Experts of a small language model: vocabulary 8192.
Below are experts of layer 4 (counted from 0) of a mixture-of-experts language model. Rows are named router (the router's row for the expert), gate (a neuron's input weights, with its number), up (a neuron's input weights, with its number), down (a neuron's output weights, with its number) and show model dimensions 0-191. Each number is 500 + 40 x the weight over its row's rms, rounded and kept within 0 to 999. Numbers have three digits each.
After each expert's rows: a language model's description of what the expert responds to; "gets" lists some tokens that make up at least twice as much of what it gets as of all text. This comes from a sample of Wikipedia text that the model never trained on. Tokens count by the router's weight.

# expert 17
router:449579487528516507581524504467439454464545546528497456523497464519585536469489510496527466556563492518586414460438516434537508503507478532483403490486492458548552514493471542501539470456543416581487497447556525559526488536398481475503477502491462473535512476542525487558537463516484563518481524520455472475491534491502447437450580528490492524497438492453490488470592468458484456509503499483437515487435459516536484502535552497481535453483431520471419499501543478473569492496603512539468541499557478517525515486524547564504430536458527475540503474510575514481474485463469430419
gate1:519533457487492556482549469511525496515521546472494458523513534464522543557548595575476468500493494536529518512532490467437512584528507456482523484542461463530560509470479529520557436517500575476465454521484540450443539495497514539548517475545442486460485605552409492495435540504455452464412464527466548448502434515532478494497595520460550527562556543440530432521466486539493462448512397514471475464522441480475547506446537512483573484557553497517489454472495472496434488506461545507440437512499429453480433425537408492461515479551509560492506481481499481489508524517461503521
up1:516440468510428527537537466480535475518538505427465541435491472491549567569461522616506487462517458435538464504550501482483498521483468524534564472558531454515498517550536508433506491552489432591512496463471504495492455590535493485500436513512530579485526526460502503505452512495425487534447535472483510500509398513486511509462510478516505475487522494455533489516441455495547504459443496440557479503517526454478515439520603573533496586489504515469481411529525444501570516442563509532453508469432497473561542420537490486481537536526459486517453481554449442501437456427506519537
down1:533415552481523524455497474460481556502487495501511489444490519497434593541573424515526482484447410431507520563441450491479442520542503518505542467445505574472502497494496455457478581498488514501428438484444522510464448499553502471565517514473491508544477518460503475537466508500506495534519489486486562520547480497531457501441547487474498465489509497415552449546489475465438493417539541472506497505539601503487558522480485534441540529566432439537505511438453537461556589509505536470523484476489480485569567547482504511510531521553488452468441519486493501431514530504508354540
gate2:494530536491490525548507520530447434568461440530517366477485511502532440492534536516517485474395536529554523441497454539472514509480553505492448498532476463544455471517590499481484531510509449505516478521507465560492479433512488512501469551485513433492523559494476563512503419422440491556449427521502500481486576450550494480469498516503499527463562519421526533537509443526518476512543484527506424508570555519617427504542496454486484464466486544560495471483451535564486544468520564541496565508515439518463447453553489528526518475475487523461527424557461456511571469477468483546
up2:554507439500464504452477523508512512561516539519438504443453536445453419453535469505460484523492546546505490542456488497450433419506503442547535483508539484524439411518443545526545472457483447445420558579499498481452513515536478496503452523573468468458520487493539509476507512491479516434480420566548484572474504531431522500512549519445471444447379491526565524473551497478527465415491496501455531565556547458469526525471523493572518527480521450545520500503542527482495458501457461454511527467429536522445500535479506526528424495501563501440479495504539582524431555516474459483
down2:462473466439485523557474470473568493483527427522437501480430543451477453542524542521576455518529455453446478437540557512540567510440466446440500488563563512437479480527545517473528509494509539527520520475480520496554536504484520508457511440475563498516503482531461548421505515464548495527484450411472519498506548497575479497485559517470518478473525391483521550489371487484442462540577485475540492459510528507463474533497479451474468552486480511473506491436478499486501486538476445467443521538396503482533466390511481449548479448532439472488590516549454532463457492484498546483
Description: Dollar signs, backslashes, braces and underscores in inline LaTeX formulas, plus some "the", "a" and digits in tables or prose.
gets: " the", "$", "}", " $", "\\", " The"

# expert 51
router:496520486447524531531478560519499491500555516523528490581481509500459512457556434527472496544454486528492546529478489472477468481536488455497491545468431537483550519522515467472507567512490482462595452539577432553473536569580530406569502532425461566530520420536542464490571507496524540528534504498498447472458558482553485542442517528437520475565457528481547558540487458525493520529550483547450457537472447509526473481528517541509502502496504498557455556486550492543487479518447554455569531456497486439483449506493546545493465398407423506556545440474432447492533496486487547511
gate0:515477503455485487442486483474502473592466466596535458475497480515447507430484569444540492504540465536439467489433467556457504496522580523548487481491485524475503438466524472452511546516535525516439573432543502527502523492495522515493480512466474592517528469473426473517490500578560502478492522545623602478470531590529508437485515473543449551460516510521457460513559579458452473502546548477581497524536505461525482521469500453452455501465468515449412512488540461529499505485546509482443455485439535566498497482497454430480517528533469512534499602492495455472463482503568536531
up0:471443409459492495489493470456460460528469484514515528479530501533509525463521555521437454497435525473459568504529503459525544508503538522515555491480512590484510490553504524456516534608481462559453528531540505504507526365496426492429443548471433496547525495508558462492458449473550465516470538472491484527427585515503486486521424598538546514456502541492567480588466536425469510410403513445435506488516454504455543463481545513544491517526508451462497496471525458517506467502609486517436494509490521532521498512492502481505571490512462471487437452484445473482552482491515522528
down0:451471458485519460528516493494565427497530506483555544568532501585476451498492532567477496529425564572455494525530488497516514509532455511449493500438530505485510562438468539535478519507496500526384457450519519485513506462590459506562592536449583516475494463522538582483522453498498416556458425501528468463416471555513549502458487506494524583490488468515525517536542522510478547455523549467501477475520464533502541505459487558475487468485562477487471555540449548507478505552560491553530403441549486463487571516453445563448512511511554464497536477442487505521530563508526451481
gate1:464446451502466574512411492496544501507573528547528490475521530519464481482479446478497431473506500524511489588491469484532498481463516476455589515491454527570546422505541469521469582496494472474516470479424465542544497529500584486475464554494531398510524461512461432547515559529422505565489569489439543505544542479485483505439462484501593483440538536442495463509552533548529473497486519471485496537511520491525459477534507504500526475510497513572557598478501417510488494570475470539481486493460568594452468469539530509479526451509534485479444511570527583486503484499588540463
up1:535487590473523469462624484497466501444491476527544459527513526461559486507483531517569518515554486586496500466363520510527551458440518572554476463496516446470554518579533507510580557543498451505478519497503515506483539488438543486501586524515544442516548466540468518484496465478569489505517520538501564491487521496414504560481533482485492526565480537536535500487469516543421488487542500492495541509372543517478444550549472491490435485410476464473481459483568542529512542515452483458479461523464528533570477512509454484421531464516540480577489510461466521513542504475462529517
down1:539455634503551444550435471514472507465536490469513523503476531501474536470523468507490488474461432521478539548427452481561369502512490511459529561533469539634518442560538471470444549570451521506547551452495502565474515454456507500454448479451466519475535552500473483513482490465500500508433482534429506521473482476526494573521543511463533462511494501458455544536530559523518491439454513518502547530505523533524482428485558441429487510561463441439522521497515492466539483513454505511508531470484575499486521540492564524452580435524501535518433577492551524446490493525526485473
Description: First pieces of capitalized names, often Romance or Arabic, such as Al-pha, El-as, Ed-itori, Los Angeles.
gets: " Al", " El", " Ed", " En", " adv", "Al"

# expert 55
router:435476519499543459450486532484494538445486551503444448463503534515522437521488506518555473483455456451517474459451479488408482486461477492479462422557497513569513522517492475579507481427479484525527513499479518511518521518483622519541492488518516536551518453502426457527509437541493512551533420569453425498499495523498453565496608485439478485483480562496493523529496484547438487542421524528443548482475457523505540487464439500556523509570580464523520554445535413456516531471445512606565515461485509550434530491537478528499441461456504553520500487525538521494536472492473580534
gate1:451498402552485459523492547487528520434503432472510515495507573456505499489440546446505523515510492543556537475513489444511526565480531463466413528501451574518551520477491471485379512478528527468499460530420457451488483456469511494498459451527518493517501503531508465443491534512532544478627552560488556530515450469497477487502542469486472470483488419465501464505450527498462506513510507583481495464524472526459440471526594464467517503476561459488551552500513415474499459520508419519439522511524452438533570532473582536575529489429526469426485489491500474481495497580554511434
up1:508506533567511482476502486452506516471521550465508471463484477569526544517521482441502459470447557481517470534479493588508443448500562505495467481474552484509501487511442493546595521494480455487476512477536508528401449417524433446500464572489456470426563557457516511445495424506520459522514440444536494471508516514569453432440547555512518541456518539529474559519508530443482531499506523561564482464478556503505526461479460485498440593510517541454545480570531503468476508415534526519496503510495517393502528562553493456483436549554587553521549493422463501547531509462456501505
down1:469485484530524529553486566538503572492530440553500536493474513501546527529523545505513519486576459575518539469491558512565542517433559499592386475551485489428552504498437462450560460539512455484483424476480525520487487490529493505489505492489541453501511541461388461422406457496406509547502483543562561541478506537503505489470525529516504496530472542449504507492482443447412509438496532544515521516480512507468464555496519421460526497509537450470519419521499513454432401520530480545421494461533530512505487461516540490529476507513464465441485478448493447543513570474531542527
gate2:495543548492558557524470473576538508492481490512500443403457481515452488490561501442429502586508437419514531495495513488507506554525503475549537467447519489537530473505528450512477447497459518512485552513522489484513534451502526505583507546435482500505510451518460423512586554464513493516489484508430536536562483487524511505444537478522498471512547472558538430472406489470449459490526423547572551508491515424533493476510460457477501440539468491497474451496500434445515576468465520497524572510552425558553563520484457408423500425487455486513521487589487517462474543438493480517
up2:520502456549408508545524503465516424494466536560452535504466543563591489468512531431456476501450459516556418443579522541492446530500444518473446489489469478496455449539468540521560477452440493537483480466450509468488559476485548480459523540475476560465528428531544527424437467526539469449492551498497573514526543490511438494469513433499500474463535458488537457521568555489557421538531486494602507437520522502488543550444595547495535538481592474504497429477560509499501501551444492471514478512428507412469506467478462529484471477499541477505533481510468459461526477484487473498
down2:507507467449450452529529496435575536482510526485478537499477412537532579496423574528538430576435568510522468525529555474560489489471471545550452532476518472516462519486403528466434543510488477525463463494528494474455533521575510439515554459528544477480477581492476503411430535547441479497494483523499444482488503546463475580524424453522451511484499535480493454519519508548533523496499582468508471541479494530416549505566550534490464471483450567504511459482489492498563449558522466494480432486494492477542478464428493528505492493570517467538422542444506422497552523503505461449
Description: Capital letters beginning a word at line or heading starts or after Mac, such as C in MacCorkle, P in Premise, M in Mephistopheles.
gets: "C", "M", "P", "D", "S", "T"

# expert 37
router:529490488453532450523463500526540527496566477532462501525520522541503539491500447444458542546502498471611493477463559507461441465457420441489549488499494534524553500518502503531537520473515484528531493446485514505499553501480539436532483561541513460549550466562505411525524464452534512501445477445489525499553486504496436436441541487447531505517484552474516466461448456443421406522518455520492480508441535547564543469534534525495477552461484397600486475439492504460519533480445449555543468453506435477474569430428546510495539552477499469519539416480515476493484562449457437484
gate7:544509535515486539456517546408501453533517524525504466514481508525520528501488511528563486509441539429463491510491488533543434420499555527552554516518507504481540545499539583419528446543546507437523468517481504460462579448438446488528534459479476531491458483488516519531470572484493437544527508467495472502436408424487549475560488467572512528403500520562494520519533475544572438439556460520540431508462563448510492477489555591560574486488485387514503513442540447545472503423508444544464511500437465508488521514455524506523507497554552459509494518496514491512472515487543478458
up7:489569449426541499478526504515531564480600486457463580595506542514497502541484523525498513509494454535551527538526463503533550444512435534430503562511481518421408530419562508462468470503530556479471495535514470488504479472508439493496464503461511481492497538542516434499580461487540511449443513509535494506487471487482459487450487493523532440476568552508486533520488506450555546563499552571500531511519537493531559534484517560548466526520494516524543488583556480422540511543490431568442494513537408541361503453486570462509490507525494443542529514564501493483465497548478494481
down7:558450488509545426579585489492474506453484407516515536490484543513526547494485523449527461472503504476511536450543548452461520518548475602481548564499470470586464518554486501504513555524548471508515503443569530443481531444496545509499447497508520456576432514488531488494599557443496536488469510493508525518556448468494506517527515489483471518522434544462469491452467496472451493473460554486535491432533490582514485558452538447505477519554556491453471530446457511594501511537485496561468539419542524400507459480435562551518548541504497460435486466481528509497518497539569431483
gate8:533535545460586444477440524538482588512520482503595504439528507536532552501449550538478526490478483445469545542465477430504508523492513523498567482458605410546580531561455465456494561508510527561506554592495540446560484485601589484528541497468473492497562517447467556552489474513510501498474463511560415524466521545513493508468514484436480504542465467438482471506497421433492434453561515539519427536508470458508508495564521484509518511505416487488477472465482474507541492525520477473512451511483459520470516566477503495495544525528527422524494527518540524531484569531452547515
up8:490477450517468463503524464541435506469550527492535531515541479509485506501475470421461528607533571459502552518427480431496405491497492533487499513514532508505486482623534481528507521532473525491496500547449555516487489455443510500503545431421506457500440532509535500498449500518550458424494546458482491417464484435480513532490456453452519513482539451506450545438494477427411544438480454514498524524561528489460529410536462456527488475451448554530467488484464505520560552565496494554481514487528523528514533543487540466552541491510470411587484484481518456430420535550504547454
down8:488457577575508492530511460434558491504539506455508431551424488539519438500449516483580491514529423534540460482554519613502508472457463482484570468504571499511463503463535545506513453572558486546574523433435491452489451484485475471462490539529487577457514536475523430460513466440544476431530466606513574473506539493547490519468510488484533483537573476563393510462543559493506503483472437530507532507522516488455538478471519577517544521481451471523507496556572530537486531511487441495545507513557451522505433545563500515488517474465517470469558514530480510469487477501495463556
Description: Pipes, spaces and digits inside numeric columns of sports statistics tables, like hockey points, league standings and match scores.
gets: " ", " |", " C", " S", " L", ";"

# expert 30
router:461484489461430523519499461522499504505516534471566543548548520524537464487549501523490485513409444528474497510475466526611468478527500522557428534450485453423551509417454435497510475553507439507450556538459494580527550539565517480416452549436431459440545475513464474531472468503487499536517498451562534477579538548458562551477528423495514519533500534513544542521498555556475518567463536466510563463502514473531538485510505464514528468442487517477553489445487480530532530485521551547592545487416533527421554543489519551575520548478470506472486434444491508495525482531500502494
gate0:569417550459536479514443445553511475479476534459522495530506476494485517484491502535560523604482486568395501468476442527494541545467491498447495428542461523426510515491456542461515581453578499455476433484484573464558528531507470497494507518530494541507468551487474477512498481469469606526458539544485516489437540486491540478496472544486518509544497442443466483494533493524509507386415500445494489409523537475450467497568480546435523491564488513565532627569497467481557592565500506492515444519496480492489523468461537518526484464542506502465491514542499505451501517512550510516
up0:475472443487494453477503522523489521499425482509513536488502579563477444527489498428476412509482513433500498501478388494510486546461491490452512482513478496493500441491470512512490529563504518391454582532443525546473577531583544546519516426516471507518548489475486477556514456493597476468454454535490555529567487555466531539499465435552497485489562512488457550427476455447564482457469512511484516440562464494454493514527500537495499526590486412600517470411392555507494496480538457485492529472497573474518484488480537485492514556482552474527508534477493526475494517433530475471
down0:443540527473555540530521458493515480458419517529553472490481462523468534479488600542453498549483437479472429523520529538521537495528505500446510497528418525467592517475524455566509437475453555459571583525548563541524511526515467512504484531424528514470439478486454536478526470497494520579527533520469417545500463511514534521450526481586407555495493513523492475483492427493522437470489483521489519519508474437560598565439518597505494581469499498456592489513496480501508502528503548501562537517511531496396472520491561466538522499498496506543461595478499516508510467484542480469
gate1:576463452463556462511428554537414574487497429467502479555474448526520416487529498496449530501424462462520472524488421521493537520472541482455433505562589477587438469470461439468515515494515497419463540475507459550542493436424483489479506517439491541506452505560506489497451540512495542482473482483485508482496517522468515539494518508521508496485511532563531556518461527445522539496512572522549475512523496443485526477553473505483446462420471555498545528482512492478500556495525506445544486514554508488542510477499445528456543563326554426464483461498509543533546547498510530464
up1:495478497505449447450471543455464555483512475483436497499466472478522472518492456552478453522514530531483555528494485505422530481517525459489507524493543517576417498441475446448537534578432485436506491500531426504494582452483535447523455521474462498520483454549508512459505587535491527518485434469486551499435487503448546518458516538509468546487625487518439528502594506440531537480501505489517526452596424438509503464525461462470465457484565407478558488526546519396508501486509462472488466570482455446519529484529481506513561494445558452480428442451560532515531534505510476499
down1:535517523446490556519550509510502549457432509511554447534473495515536432553518519475458433486460464544488542501504522558508574533506571489490507570498558549532520429503438456512478541462512547422606524505473545486544487462512513510441509493427551478532535475479508486494448560428463485541475526537537492534466470434462490511475546478491488468531572502499515467351527507521496460519500514598442458584489542454440503495484534535573467570524528519480482468535503584479542462517550506477479506546547504564461544478545519475460520462466504540458433521533443577529509507514463533481
Description: Inner word pieces like qu, ud, az, as in foreign names, as in Albuquerque, Lauderdale, Shaquille; also known and based.
gets: "qu", "ud", "as", " known", "az", "ich"

# expert 27
router:470474562505522529511525528442510516518530447495505491511523549467485518440529460501491454560474504487521432485503502470575449500458518439585495442492430460501457538491460475495557497389526481572465502504502449463475485491509490470531498493501497474462531418495504499546537495545526519509488491537453570554516456567592469521518613501547496478496456459521487479452481511458451501467482506548471506512499502548506534514570442511514568532541512485447550518445533472504470526520548514522543556467365497472425457447427572512561451406490486616518476577473524518525464477459509520485
gate0:528544580510485497490518532542499522503493458563519504496501499523491479536569523488453492503450537520520486558484536458481494527451488489544512568456535493500518551504458418475568508517462552523476469568500517433475459602541490529503473545513515493512557439550524472496508512486503450479461475543455484367496437562486539498460494483501562536582553459540528523507408525453532523467522517486576516549478595473588515466550466460503517506475417501514481417513505515506450574509559533436452477520523493503455431465466574488488493580523552513506387486488484460477413506492494518490
up0:529474463411495507529533494478525456455521402503523513539482507435526441487480411527504486473464562582488508447474482512416543580512468519530555469490526448546491506515471576566532513584447561501480542437496465491495524556509568475464516486465521501537492512526473489516406496492548560511456482552507554567485566574485563533498503517516545532543521563546551482530556548455534479488500490520513566525536457409515574510469484578486529455479526487510511443457503464497475464450468492529511485578470550411506549529499559556482527510448461419555536515521504509478521469463534503466
down0:445507527478523509512490452456530486438453513577525547482429506540535455486519520492574432546567522489522470531543496514501490514510517582535417441435483512527590534527478510553476460582503496556463524513488542483488432459549510549501489493493468461416423484476424467503428537499514541507505502490473499545487488492555506517561468522500581501536426507480541440507474533503480499578494486462451504482547498494500525497482474483509537558607520531520518427471521479489550545453540453480450458543408476468486518408453455475496514445414504468492451509446551558449471527484593492530
gate1:524527481537509513476501493484432442496553525539506482414563530454443531467504490488556512485570495488412506466507502462495545500560429488501473449458451480448454433562439484545517458431501550475511487526465485530521438500492496411541495504521470495491501473383524430567376439432483488467423504492463456476487503456557491469513455535501562479500496458518496501497507580481555519431551505458593479515517511477579543535476518513443461469524569423535489492522528454546533500545573492502509548525482532489513531524555442470475466434502474527491532500570484525468511515458457497556
up1:510477499539467478478524429521504484509518450468471540534530459448457534481471479422543466512508457504424565518499539456457568534571473484550531549531453470525523533497483508476520520518554504554504438572451480492479512531499576520487475518472540475531484493605447446454448401511478454533463550561520460465526611496472572466486488481526404440481527507454467486478490484516503513499489464515553526489457463465476511501568501540551577482469499437511461493433448454551470457478532483566493508495537521517530446538481422509430483399542525430456438516465467446490498456556495517558
down1:436477467475552492503516476521552501493520545554497485464518463533463535496563525535509516468514497505426546494568539568491550557496445551535559493507466484465524512467470481509516474530525519578459462529444496527459441531550494535580446446479510447466486437542501485507450498523547495530548598522456486508488552461483409413538514499506507523430553567539506565478489542514449499525470523539410563451502530463521495484562477495507530560512479487544510500545476539527551499481493578453518472451548517526537472477530433572508524461451552435473447509566501552579569536446499396471
Description: Compass words at the start of place names or directions, such as South Africa, North Carolina, west of, with some other name pieces.
gets: " South", " Z", " North", " West", " south", " res"

# expert 47
router:531524479482527479461526481454562537517558489559531448482508496513543533444513507521471457579545467508492530516456472470575464467487533550481534440418552524420489507492471471467459504521513498458515535559523476513515524527483525480496519527551522474548500547473546501478493552541593409492457424488512490560600516456568515544573505561461566470548472493559566493485478477481541509531475532503489488480444482516496516458467581550461409485525498484533460561465496457557509543541490491527514506513382450515487424520567533458539422433529517469541476507461493549494499512549516564592
gate4:507537439565505544567466531579507514474463509547493486548506489495573580538489453502520439546496484451526485508514481480546506469553493507530547455461507497511495514436539545471494514465582436484484429506520482516554507549497441518446460516527501565500475564495454561432472417564477566512463469500477490519505500565544496508568479506518466464491485479504540453521438491473507467487428500538536508515499463457547520457489495439523464504460616528521492430547545443555507507528530551500466487564457526514479455570490450475450476552592455441481426448554446487433460520409441531512
up4:544516482533503473426502516486483541568528483525544440513483463494518482452569434504481495480406509536512469503486498454455461532519497418530551500519491495461543467448440507466524483549530482554504408550465466542540473482515549531467521495432587480504577442453490486446480501543474549483458516452476439519529562498492428593525501445492382481507445441527528499468480492493483580484491523567431569512518477537480475476496508516545530495514506512509527606501445498478458518496482475464526501607587527447555479561570479547532521451488539477459496430544453491530492461464481473500
down4:489537551523476508484489460486538487450478591487499515512520459496454565470518495431526558529531453449499518484467535498503554510522477488536467527488464531537473454525478445504499504506557545537579465516574555499527496492470526493535523530524509492433468389568455523598470540512498438561473512491549513572530538462524509523458482589463553543510494568573532423514507565537505416535537466539428453481442518488479435556543525496481527451518464486543513451467499502521570511474472573509455544509474539485434539461506540557539506515479493539484485625521543544545550558495482425510
gate5:500513488457503563510541477505537566495487550453496473546500505552447493463459490503529549460529535441481508493407464546474490574516431498502556541499484401478508509455464552545399531514482471443510419497460468493517520441527480479482474474493509453521547540498499520486464462511560514511464565547475472495511476527436517450529453528504571545538537440518554609480544451491508497442509513489557470387483538525600472492500520528451531503568497456454559475510506521482555509435504537554515564481477510473521437495429481497449503527576424507523581483484463465539480491472484595490
up5:565483541510487482485421487478436541576501495516544475513450492517502511507443521494532513506523485475479440442510537569511465481456578486545524525422473499582445490595508513473544540516515430503565445543446511495428458465495503460450484508477487510513528524455526534518440504522496557537502496501389486447417415514514513587517483450586484554516499437358496453492541481481483482548537508506540539404563481553483503531448493474515434437488483462521484528502514488510507494502479506472493414529515533520526457471450507489570523502498501563495492482423497502572517463563534503485
down5:525526544465511481544511485501519508490471534478418468507457502477458519551532498471488451490490542488551476470500530545470517533493556531531496507535447513444486500497619509549417508471550493534466519498474452487494517413550501471470478515480506523471482450464565487500578472476530550479541499448468481476524531424489538544487524517482574464469442512586475568516522417451522509388568536497487514482546602471539487509423445496454517493564408478519514441446529542478581478499505506498536525463462485543557464476515488537444550536515444449436527550507463535409453507504429571484
Description: Short inner fragments such as in, el, en, o, z, ro inside personal names, place names and words, as in Ant-in-ori, Enric-o, Mate-o.
gets: "in", "el", "en", "o", "z", "ro"

# expert 18
router:471474483511434525516558465494461485502442524448462530565468509479470544456472479579544490465524518463477505540484484489520561512472461527483466452532444471529498537517445518506464540547425599473467482584576541512541482565500536424553515520511512501537535574518448449570506412551540550509480536507521500499498484486460510484560551449457522517517462532421478444451510507506569447431538564488442481541454520483527527415485439467436542556501499543501441473470471408488466533520518461521548528450520456471520557545447547492465471489533527556526498514488462489467509416468537412505
gate1:512499511480499536515549550520484492549436481570551492517463482498435483488507524476515485531491493552544606484504541525460521490492528517495422500482600510512528573571494453502431539530503522504511489384522543527478509521546500505459403513499598467559509418560493584538468477538526542473481527545486573533525466563489560436523545589548483485446515436517500489538493495612508552531530453475528497477505499515534549464518472501473466480475462491464496527579447434503486499491522529531601482526460528502452481455504511497490595451521512459529576469494547449546492520453513515494
up1:533491537553540509468411508512491501446390451467518470523492471513489515430482428487484599513496516497538483551413421517550491570471588548495555489519455536543542522530572531500520507520520525451447460503556562477529455534463463507507512488526485494501460549550441454435518427471492547472553485458449587504492488478548550482513515475489454544460508474510512475527499552504564512514510526531580521545523510515472522457493540500505470485481486477455460551550467539462468524545574494501593483474436510494535505521427467508539559475528546516541474600506417442481509532492524499601
down1:493519470541552447495472540504506515509437501504493484433509566478521512609456541477433517529512448578516509469453404496497513518483431467396505442500516526535471431511487522530488458528542487431462524509478517448473521471466442480469515566509509462507430589493478507435550449457435539447512459468459510530466435451465535503476478546507488516536480537439495511441576462465454535544533508453508503598551527499521531479512507457501513472465531455558537509520578450491500483544452465459522491483509470538482553503531539464478434481546500607568540478435491439494537457519562542549
gate2:437533559531485451535428505422431494543469466466542501515546457510500444484506499473519526496477475510426541512482520485471546450461564493468531484480534602537412516556497495482529522511579553526468505481556483545537479581473459515536547511556589545473505499547519524599470505511502497478468570475518537464570530475528514446517510530569556514469535539482454520530543538534494483450492449486522466455513573478486526452518508503451586505424441509543531456509448409523447539505424544563473507494503544540483519521459546571473533486539532563551506460462550470460463434483540490485
up2:472496460509525522484518436507467437489544517506489513457575464542457533456519555444542488483469530452525568551520478543450521530535434518448468524499463485506510499460547492529589547468512524485541531540487537557475489466443547473492432462558448518528543495509555466459535432490548542540496453526433474497540586545476492533456523436535476476450461496588618605495514537456523499527446474486540488507515505545547449534584491430457490510485558573522526475441441505553435490494488477481549439500542446465576474580447496551486488442531486522489530517515470446477549496500500529481
down2:490534557543512475466482485505469507435449579487518529511494498545525554520565490493551511501472488553492550528561494467477462530562515483527493536485489500454482512564481504492558466450553552611519549506368515573458516485453606477540525541467456584507541546489491429420461478484523458519546539517511516477484446526547466478540502570554530532467370528484475489512465495473535510513546475479374431471495512558528504473530561482517491471424501550460475499453544515477480553504488488458465442498500501492453493521556530491548538518508489484534477494428448457471545463466448524506
Description: Mostly the article the after prepositions in sports season text, such as in the Big 12, with the club; also population bullets.
gets: " the", " •", " The", "The", " a", "ropolitan"

# expert 34
router:433546434466565455470512497463488570508512490542445479472510514573610497463487503509545517568510515471498558476541531473453527484494488453527548488500446497509535513521535518496551524495534467532538467539447567495456499557509484508507530528481490510483469454469491602538556524502453543511451530483477463483544476517502490525500456501453464421499486571484491540483515493459510391415501531544471562521442496571521368454480563559453486518471478502502496471436504460477476525411530437488492539405490506572430486533494503455530531505466558550497505445521489507533454386462463495472
gate6:471589463482532495458474487586508484522508529535553534441542496513536516571474523470550531482528516500488497594519529394529488509532417499517510519474445457532459552484566561478445574502499443469477549474548528496427502506495494472452480421494548560565530542504466526494466582545569471501479493546534543490464424492534508578538577458509466474436547507493481569472465497501559530491475507507468498527465483523485484490568420560544496588471488532479502508519500470519495539569461460517487599439479495482494535502501502487548469404536562447544498439492481494473428513479470530520
up6:443542499444458426529465526492492538492541512565491392489472513488487522499478569503454555518506497421476431499540482537435462467482600486527468494491514510536556531515533479478524535618537542429514473533494517462467447450447501499556503533537540545524487511488502502476419522463512580487534580511503451519522454441477545541456536492475465465547477460486588545526536456479494508480460526418514545477468489520479448543519479502434485478537530387520445532551490457528477481530496520431502443498513450479513512572519532494552465581455512483510422525468546505469512411551457507506
down6:488494491548538519497529570534435605534536521592457518496591537491469509420555497463479549520494562528485537507515542604570523418469527434516477466476471477548449496422450525467429532460462513475518469473483497489528491560472447496457433491482506551479483554501502508539426463457522487566491536551538524537467508555525483527496547488549585502493562511473462482533520482496586419511504531578466509486505525502430514475496488532526493527436510522538520472489553506473498423487549540513474529556502519530488501449471474488400492512536573496489554545493470482544578439490506566465
gate7:501499541490471435495517523535458484492508484476511487555443553528498556553529495457482513505483492546575525481495460483492476484530477454523512497511438540458454469533483608513488448568489460520519483550506528532526481432442568523448472490511505509558477512500559465543445519525498533563584445532547467536507514493523473505433471507460438502473454470538525480530481457431418529439520488517478445485595524506512588546410482564502456507443560490546527505554553557525546569518474471491514497477482491437481484532581448504517456474407500532479518586544551472533602463570463545492
up7:537510536496444501433596584453528519464552515578470443503490446522502505473444532514536508429441466377534552469447503523450436521446532486552492480499569513552486484460534519558517462461496502492460513590510512482534444532532455480510514550549459539523532418504532516511524484508484473462496466506484532525548434559535499481501525544548528458522493461546458587452588450501512550524511474487478523472490502530497508522474484579552474582482488580503460493508526426515505556481461516516544463513572463518550484449462550473622461473509514531443501520459533462471476536450487464510
down7:500491550554533453521497514525490474470484544481490510534563461428472461502386503558482513479470474427532501556453515542492500490498540493568491530485563540528467496538515548478562519526501550528471579483567419523478548434511557440461476514508501494497527487502549518499564498578526517444541483526490545501557503536522536528504484504452480469457574426503456517503543424412597562547528474501516546553430479495546481533445474470542535530445458553466473531483515525529519501457482452472530435480491489554565503437505470543552457536521532511451541582463431606517522515485445512466
Description: Pipes and blank cells in election and poll result tables, plus party names like Labour, Conservative, Republican, Democratic.
gets: " ", " |", " the", "%", " Democratic", " Republican"